{
  "n_layer": 13,
  "d_model": 192,
  "normalize_top_k": false,
  "balance_loss": 0.000477,
  "router_cosine_scale": 14.0,
  "init_std_router": 0.0152,
  "vocab_size": 2048,
  "norm_eps": 1e-05,
  "qk_norm": false,
  "weight_decay": 0.045
}
Below are experts of layer 2 (counted from 0) of a mixture-of-experts language model. Rows are named router (the router's row for the expert), down (a neuron's output weights, with its number) and show model dimensions 0-191. Each number is 500 + 25 x the weight over its row's rms, rounded and kept within 0 to 999. Numbers have three digits each.
After each expert's rows: a language model's description of what the expert responds to. This comes from a sample of Wikipedia text that the model never trained on.

# expert 36
router:498497464427511466479513482497489492488533493496496500475495534474511525517535454492568497501506483511511462530547484538538483503499497509510509481527469496506454513485497516517486469513514491452512470493471496504441525438516473502488450521467520499495509509529498500492522514450523483503475526504503535515526540450524479491469504536485523517468463520490470498484494454479496490515501517550530553506522479553496526505475472502501543506521492522504507480520548518494498519487498493493503487529495477489531504498481549507525514499505549499465482529502484452451489516455535471513
down0:532507511491530531467499528512488533494490529479518520522507499535531488507489518493513515504538491476485494514502487481491535517513502537450505530465503489503468462483511423474491525487503484461527550497493511490512498516501505501523520505434521565510453464523518454492484498529487474523518499477485502498512521489489547478525521462478511506467476513491480531509460482517544512457467524454507510485470485491480444498496489536457517487475530520480491521484478537456476539520519495467467526501512466511546470509536493507470491544469466474503533483505544527475500521524512494537
Mid-word pieces following d, D or ma, such as D-ex-amethasone, d-ad, d-row-ning, do-ma-in, plus "sh" pieces like sh-own.

# expert 57
router:549453523502527480502437548502485464487528498499533510482508474479505504482495487528531469468507485514474479501508504529517531520512461513535541514491504496480511514469494519550536528520510491524484492441545474514513495480453486534479459499549515540471504512525508516482476520523515500472478526486502474505523492422508501488461480524485467517457509521472517530480530485497483508469514438507510511495499497521512484505477532520473525499498451508478486511511487507539484512544560505525459533484519499468517474501479532506490514511505552501527456490479463481508500516492521448510
down2:498464538493513513512555509482495518535509443504507523529467510504465507457455476476514509480518498424554488515538507487521523506543493480523530510497503507495516548493541488488540501501472548477501517455529468539485485513455493464534542504501513512463500503488522467497426493464501467459512503512540517489500497508526509513507520497507469524513521487524508463462519531508469504483448491505481542508487494530516480497506520483474494475488523520528507502494518527500484485537511469502448541498477499462498470502481506513487505508476508492486534490526535531457477434504515484487
Open syllables la, ma, ra, ta, da inside words and names, e.g. outlaw, slaughterman, plates, souvlaki, Torracat.

# expert 37
router:484502525492530517515494542497489467511514481501489482440529452472488503475502519487517500478565499533487491565505479530504448505505520545576477498501463471483483519443491552572479489492491473476511478467484444490497521482475478560482470520470505518463494522497455507515440488500511517507490459539537520524469494474524511489500532502532530479463483508490482486486476507468512487500490465523515514521521515481496533493526500500513519479523497533496541529537485488488540523506499492474507508532487472493516495476489544522492494479535498493497488504492505483518479511451500516496
down0:513500469531517465501514488503519532517481518522507520523515478519493511473494487472493464514485500507484476489479479533478458522488469496496525524508513497492534528505493462453495440515451504518453525521484490446478466514526541476507526529489504503505486468522498546537495481499514502482508465526492537487502501477500529490478522515470545491478509561528418456522498507482513496511457517489567507543513525511456454476499475491545539447527442513498497484471518488499511485469502502516517481510519514482496555448507485505479512520489488538499507513547543505501507506491506504513
Pieces right after a word-initial A or O, such as A-per-ture, A-vo-n, A-s of 2008, Toy-o-ta, SE-A.

# expert 6
router:521477524551561471467507567458485513528498478500510496471518504488511488473552466523470515506511513470519467501496506520508492516506461512498514542515454429504482508478524490527495515545519449504530482480475504487518519501492505517473521525490456520530488495503484535512491512467505462468510515490508497497488480490507532517476542446532485508487456537541502479498544536513486455496520512479469504521500468503484499528499500532442484511514472494507511490517500496449470518530518524480521517513477498484522466488505530512517538497491551439496464521480472454510450495496501478491
down2:532484488469499424475506454463499516528514487544529500488484525474541534473502481500532493523487522504521513507499478490475500493473511487528511429490517477497487478474455423498468469518512533510473533492536508539519524525518478472484509569562455513515520504466477490509491490509468487502522502499515487548492510490469482517560502518501520494489516486478467517502531489497488497514507491504504522533497487513448475511487541530503518504490478501497515499534489472482533470518459508501520463516501466523488527494517424464531508550505504475521476538516500496478513484503512512525
Word-final pieces such as "ment", "ing", "ong", "ung", as in assess-ment, environ-ment-al, Imag-ing, D-ong-xing, Jaz-z.

# expert 63
router:535484544434517476485478506494475456454547492489494540472477493513503554507495479553502554470503521536511485473519533489530508504528436525544539527515458495507478494444479541504521476502498522501487499503543500505530537464486523524499464567518514505473478486512507510489488529482533492516532453509447506506478512494506480515511510497514513482498471478494470496495479486495491490448520495517496537503520499534461485508500499471503493470497510513525486462520499504500507488521491494510479535502492481485528501441477483526499486510543523487492494484501484489528501551466540434519
down1:512485480499477510523456472482507494499491476454511505527549502531500547545531497516513429540499480514515502529505472469538481482495454517491487518511446520473526487512552507471536515555484540483471515540522514526509476520482512462507522506487518506501514507512468506498543496529513518509527475501475526481512502511463481523501481509470521518517489496506457478528477487494452533480506516470522462496465538447502468525540490514530526465449484528496478524499485489549478523515517504504535498517467485504525486496451498513480502492459477472505528472517450507476540489515506495448
Month names after in or on before a day or year, e.g. November 4, April 1; and pipe separators after dates or times in schedule tables.

# expert 40
router:501474481511517473528451549493510452474527469466505509493517478462509507511511511483499545429551490520477500520534522525500520512514512563516538542513480468526504487507483465487490512525481499463517497534538475501504530502505511527527484510437474505484458520507523512501487503519491499502507486477489494493501497448502551533501506540474480458503500505478463495453501488478536511499461470493472547514511511561484526521515493500441573467504496518509471479525494478480467537490538535486492514521512457517517493512509512488521511509477507471496492470473537501468487517470514481504
down0:461472486528512562495500531474502476505468530468444466506468472485502553477494466494521481474524478494477495544514543532486453509516525510525508516509538510542530516489524490501508484474491497502471491467486479510474482517474563474512512466458464536515509543471553529499520481514493500526514504520458519493478499554476477502511519477486491506484509484541497530482463504496496471483511500520516503516461505513492478497501516472509459513521489449514515484476479460494509504477558528487546527480494478458500499494516528484504488521455497510547533521524557517485548507466483504490
Opening syllables and prefixes of words and names, often after Ad/W: con, pro, p, up, hi in Ad-hi-sesha, clado-gra-ms, Gior-go-s.

# expert 58
router:470501515475520504475525519520476464452498471496479532507493485478480499494504477561495520481527495534473470505493512488511507533497505490566518526498505425530516546503538473491498523503517480486468500546516475522513529519489514535518438514503498530502477510473494523495490530519502492505512510514525532485524483421547496501474463480466512498453473504493498487518501488500510514479504525531541509497497504561448538517519498478431503471494456500524504443511484484485459517530505506486557523458528512514497489509524542481506479502509517476491479475488493488506518499466494467478
down6:467517540481509502499485415474514541497483503501487523545513529548486532464536486474547516485489501472488491493505522509537471491512495497480502523516510493501494552480517495514542449509469490473494517446494509506537514527490519541467462537529518528468445505483505485491457491517526461494513496503446510506506512489489508526514508537496503488500474456501467517543499472477478509470463523493506534473511465513523486524546495485522496458479483521526511498478499531455528514516506470507509469489477495459519527466511505520511491438521469542543494548516492501477496509510509460524
Middle syllables like har, hy, ch, gu in names and words, plus raw CJK byte pieces: Bern-har-d, uns-har-ed, laun-ch-ed.

# expert 53
router:538486514470540525469493551496522480496515509484446513507515488503451509470517483507504515485498530514504453514559478499535512510464539492500502492523467476545504542458511481521520539516531499454489474445497504485470497450495469510519461536513470533522489550537514462480482536504501466482513488522491496503539502465533469498470479529496490513478517509460483456501546483482513503461512537488499526486478499511511510499495490535490494469539512521522506493505471470480503507485552457498519483492500533499502512475519524508537513490526484467523459477495494490535487492431556514495
down2:509519485506509520478458490536504506525503470508489483522527495572474477530470477503509479504472468476490555500476507518507520460490495488502468508496495494566500514532523523446525497493565536500517462517501500510446480480500513489459499510492498496513494507457496581523490472482474499496511506446460503499502562495487498456475468492532502500490499497494529530484528492484499501502493482493509463537508519490494461509458477476505480512564521489454507543518522504536531501532541502478505502507506496491513443548512473479502494537543508493485508516489478516488462467517538480482
Pieces right after de or De, mainly ra (derailed, Deira) and others like put, press, c, t (deputy, depressive, declared, detached).

# expert 62
router:485489528499534487497478488519500506524506501528494456472498528470470529482514501489511516524535491471529462520481521505501529494535524495560478532512473432481511499515526491536516498521482455499522493493536498489468545542469456549498482513502475523463481489495505529446492522479534486533521446541477519501506481437476468491503476516510504486492501498529491494491544474495510493456509476530487510485486464540477545498523516502511514494505477454494487514537521501531471553529467492489503520546490500481536502479457538515513532528510534477497486504470511478456477496494524451466
down0:484499494528500489502517486464488503483563510511557488497504515566486516507508524497530508476518509510553526471489481478521490503529503470445508469463518511539449538482498501506519507526503474502502489496486489462499498511480521503494515483496461528535518480522474491498509421487515494505498479486456495545503502494524553450533491466476476551496483551520491506487511539509487454484521520524520507543521504516528506499489487502498488527531498509501533491466493511465468482479451518519479449493479504516484488483436515470512473502452475507532507504490503501482465540475562538507
Word pieces ct and ul, as in puncture, Actor, and single capitals inside abbreviations or team codes, like IND, NY, NSH, LEEM.

# expert 55
router:483445483518501471492478516505506521474487528518494522508465508488473521473491495507526493506497512511509457487520521510525488569527488501542491520479497465479507495471547449490494509482500494533480501510513490493516537498549501509486477536510531496521505506503566539533470463509499484505502474486479548520526483472493511505488515501491498531467444521480467480445507499422512449466489491492467503478503495568506501502486505485476520486509499533561485450493528511513438524494502488473501528515499477501523469501493556531543531491499557489526509508483493489475466479488525486485
down0:518513522536496468536484461499503507490541512496515522469499543480485470512516446468486536515461519495476483522488527482471503471520543508495504488555504512537495488467504565534484543488480454502518466517521498523502457490491499530484486495500486520513508497484507540519484524525537515496484506437456479510554482497503476510471520510528553465459477503474490465492534492487485464492514528474513516517491500510529464455527523493479475499498496446499490527480513488505475537506524529500516498501507505514506501541472516488496479483473510468497556440522573520485465515509471500472
Pieces following st-, St- or t-, such as St-and-ard, St-and-ing, st-ain-ed, st-age-s, and "tt" in Prescott, Corlett.

# expert 13
router:524523508487517489479469514489486497509493493531464558502469487478495532488487470477476498510527499514503476514559532490534500509462473531558497499538496481538500538520526479529513528486503467472511491502498457509493499491488502510499437521494491520459511530491528526479517505467510487474486478498526494539534525469513504530491457542505521522464475520496490459508512464529507502465512443506449470475548487511502503536539519508490524504550441511528486463484481506479511546522548463477500497526501497514552477484524508488502478454475519479504477451483521482493484490503549466484
down2:429513505524506529508480488530498453504479517453543486463509500481514461573529512468495498557517503504483493483520482488495530526517521471519458478461516509519464532465519466536533509478450486483492510462532509539544514467490474484510514505470512502519518569483511512470511501512513489523482469479486512500500515487543473505482519537488494531496438472452453488547480538485526478521505517485507517468516540531497513465482510495514513507532464517506484517540516517496489483457502526470505529485509508500479484542565481520492482506475505496488498488494492496487496476506493472483
Second or third pieces early inside split words and names after a short prefix, such as ex-ag-geration, s-equ-ences, S-p-anish, re-mi-x.

# expert 11
router:513501524497499522480516507507543448476509501520533540487520487521473490503517462539560467491501505505525439478510487534503513508510503502507499485502474495500491516430542513500502515513502488454500473507529502497482522510501468542491497552476479484480483493547507517492508545513533483496506434483477506517517484486510514469514496554462516480476495510543443498495494505472527450453494464523520487488546491534459525520460508483507520474522444526500522508521469441495490490533504505477495515483529472483527489476495539551513482533485522455515476515497490477497480527471516465507
down0:481499509523518517545517538477497486443466516530538542492428518498485508500488505509443475515487472510484488500492507489469498514562506482477525510495480526537507493531500478510504522528498524502476489472507568512514483508485465499515521501502495448535518465550508496497492508482504477502514480512447470477484482525519508494477455499509518480514517520545520541488497490518469515533418426494505503523493512473484496472525493494460529515518506504489514499483485481510533464505540498541509476519522534470529504501473496477537490498504459497515515556521480496495481537469487486446
Word pieces na, ina, ana, za, au inside names and places such as Khulna, Cincinnati, Argentina, Dinamo, plus word-initial A, An, Sa, Na.

# expert 50
router:473477495465510438487468502536488486485550496462484498445501512515492526494459531542505476489520528499488494551518525542504477488515503484523513523536500488512482482459511508554456465431522504509501467516490520514451527516484496516478469526489498495494491512507553476525469526504493486473490456517465521523533510452522539515532482541494449474487506528498487511519539461498478483514481485492508529481496463499472528519521517494533505492511468502506495498522480468483538501469532522506529552517513500515494478513498499501511502464517518499521475461515519473488478564447534477517
down2:465502513509517540523508512498539495501484518495471480512510474486512485516506485445498457533485487483526525488494485488490486530437489471521507482520508518555543498523499517534523547492546493495511497495506497520500493510508501495518493485560471463485522494493505500532500452535528499536463501495471538491524471526502491493521505506463527485472440506445506526505473500525504513498488508483531471453482515482495444468543513531504497441504494507484430522481466526506490481493486480491468536521477507480545483514494511517445472498525541494510548511545504493526550449498515493480
Second word pieces following co, mo or pro openings, as in codename, recognised, professor, property; also short words like due, still, came.

# expert 17
router:529441482482539489465492471548496469498491504511504537483527502514502517469499530502553508475516480491518510522527479506516447503522495560525498502502456486524541521462496504501514540506526503468476485493470463495513512449523512549505458517506488490475474504520521473535475540523528487518510482511533543517471470441490497545494485489499492488468488508519512500502479448491543434504499467506485489515515478508514518521498517473470498488503494528510514475481447509545483499487515483491451529511513503492518507454525560534462512491552516478539472538493471508500492489484486518482
down0:515503489520543495493524533508465521474452444509476476514522487479512504504492474496471506511506506517538498494529496563489528460525519459495537502475486497481490492511470540466519449544514502509466475499451520474533519451488544497544533461571463460505542492520533454491469498508507515490507489509471500498512520551490483522456518512520546511515533500506540521481496494436471528498502473475492483513465499510494497498511508517469533539493497472535503516522525482458504482502523462506489530488497497499462500473486510519485478498448501523499504487520501460545503502511517504457
Mid-word pieces at, ig, u, ian, ine, min, up inside common and national words, e.g. Habitat, origins, Canadian, Ukraine, Occupations.

# expert 20
router:510501521460522452495442528511492514492569496460490490465527520484499489508535525558525508515533518508510510496475508513510509524456524491564502518491508458482494503453477541525527461459530495460493469511480504510515505503475472522516457550485524512485490490489499490474528506519535462467514473537520516487503494469513560497515505533531475496468481531506524496527494483494508457504465471527435464489458513540469527514502511491473515516495511489502505480553497470470500497520516494513543494519495503508495499487459511518495523497476497476537499483472533443491475506461505516535
down2:478460528515459488516493489497446510531504489466495528548504486525475530488449479536469534483528481502499471494533501492486534499513476470508437535506507515434502550529519503488529484502514471540491519499510520508464494509475502464493515511475509529471537505496488491483478446460512471488494499468572549509488502544492490486530490461495477494516471517521496485488502514447473504490480551531458488527484523531500502484492494491501488517546518542481521531512551500478480484490479516499502494538517446533561504521496498483479499525473501507522497511466504475524497479537515522480
Word-final pieces of names and nouns, mostly man, der, ham, son, as in Nariman, commander, Abraham, woman; also country names like Australia, Russia.

# expert 29
router:535487517505526486490502503536509509453530463486494486492462490508462513478507504502509501470511485545540486451522513532489472545504511536508516507531484474484513535510497490541475494497502473491542474507477520485524518473513505500490453493504526514475453522503537487553465521496493485536499452510522505535499477500536514487478470514463510445464468518519495485491470529458536469462510490486488523455466516530469539520516526501469496488516482525471480482528479478525482480501521504553491538460493503567491513450496540536497486471504523471540510479491540492523523514447505500493
down0:499546502512519464477533478448504505459476502523489492502515487532492529498511515523534499535501521510482527526501498504541436513487536517478530520477484496489469489517517474491474515508487537512496490491476511525516462493452486462491496459504491492472526493502492489480520492505461484515503566523526473518485501552463453491494492495459509493505488467500538515466531472514520515505476453553474493518478561510519483506504552522506532551497477473480493506517489474527505561488496466513482436550498496504528484480451470493501493493501552490514500465504495486500534502461491532544
The piece y within or ending words and names, often after Ca, Ba, Ka (Cayuga, Cayetano, key, territory), plus vi, bi, Mi, Ni syllables.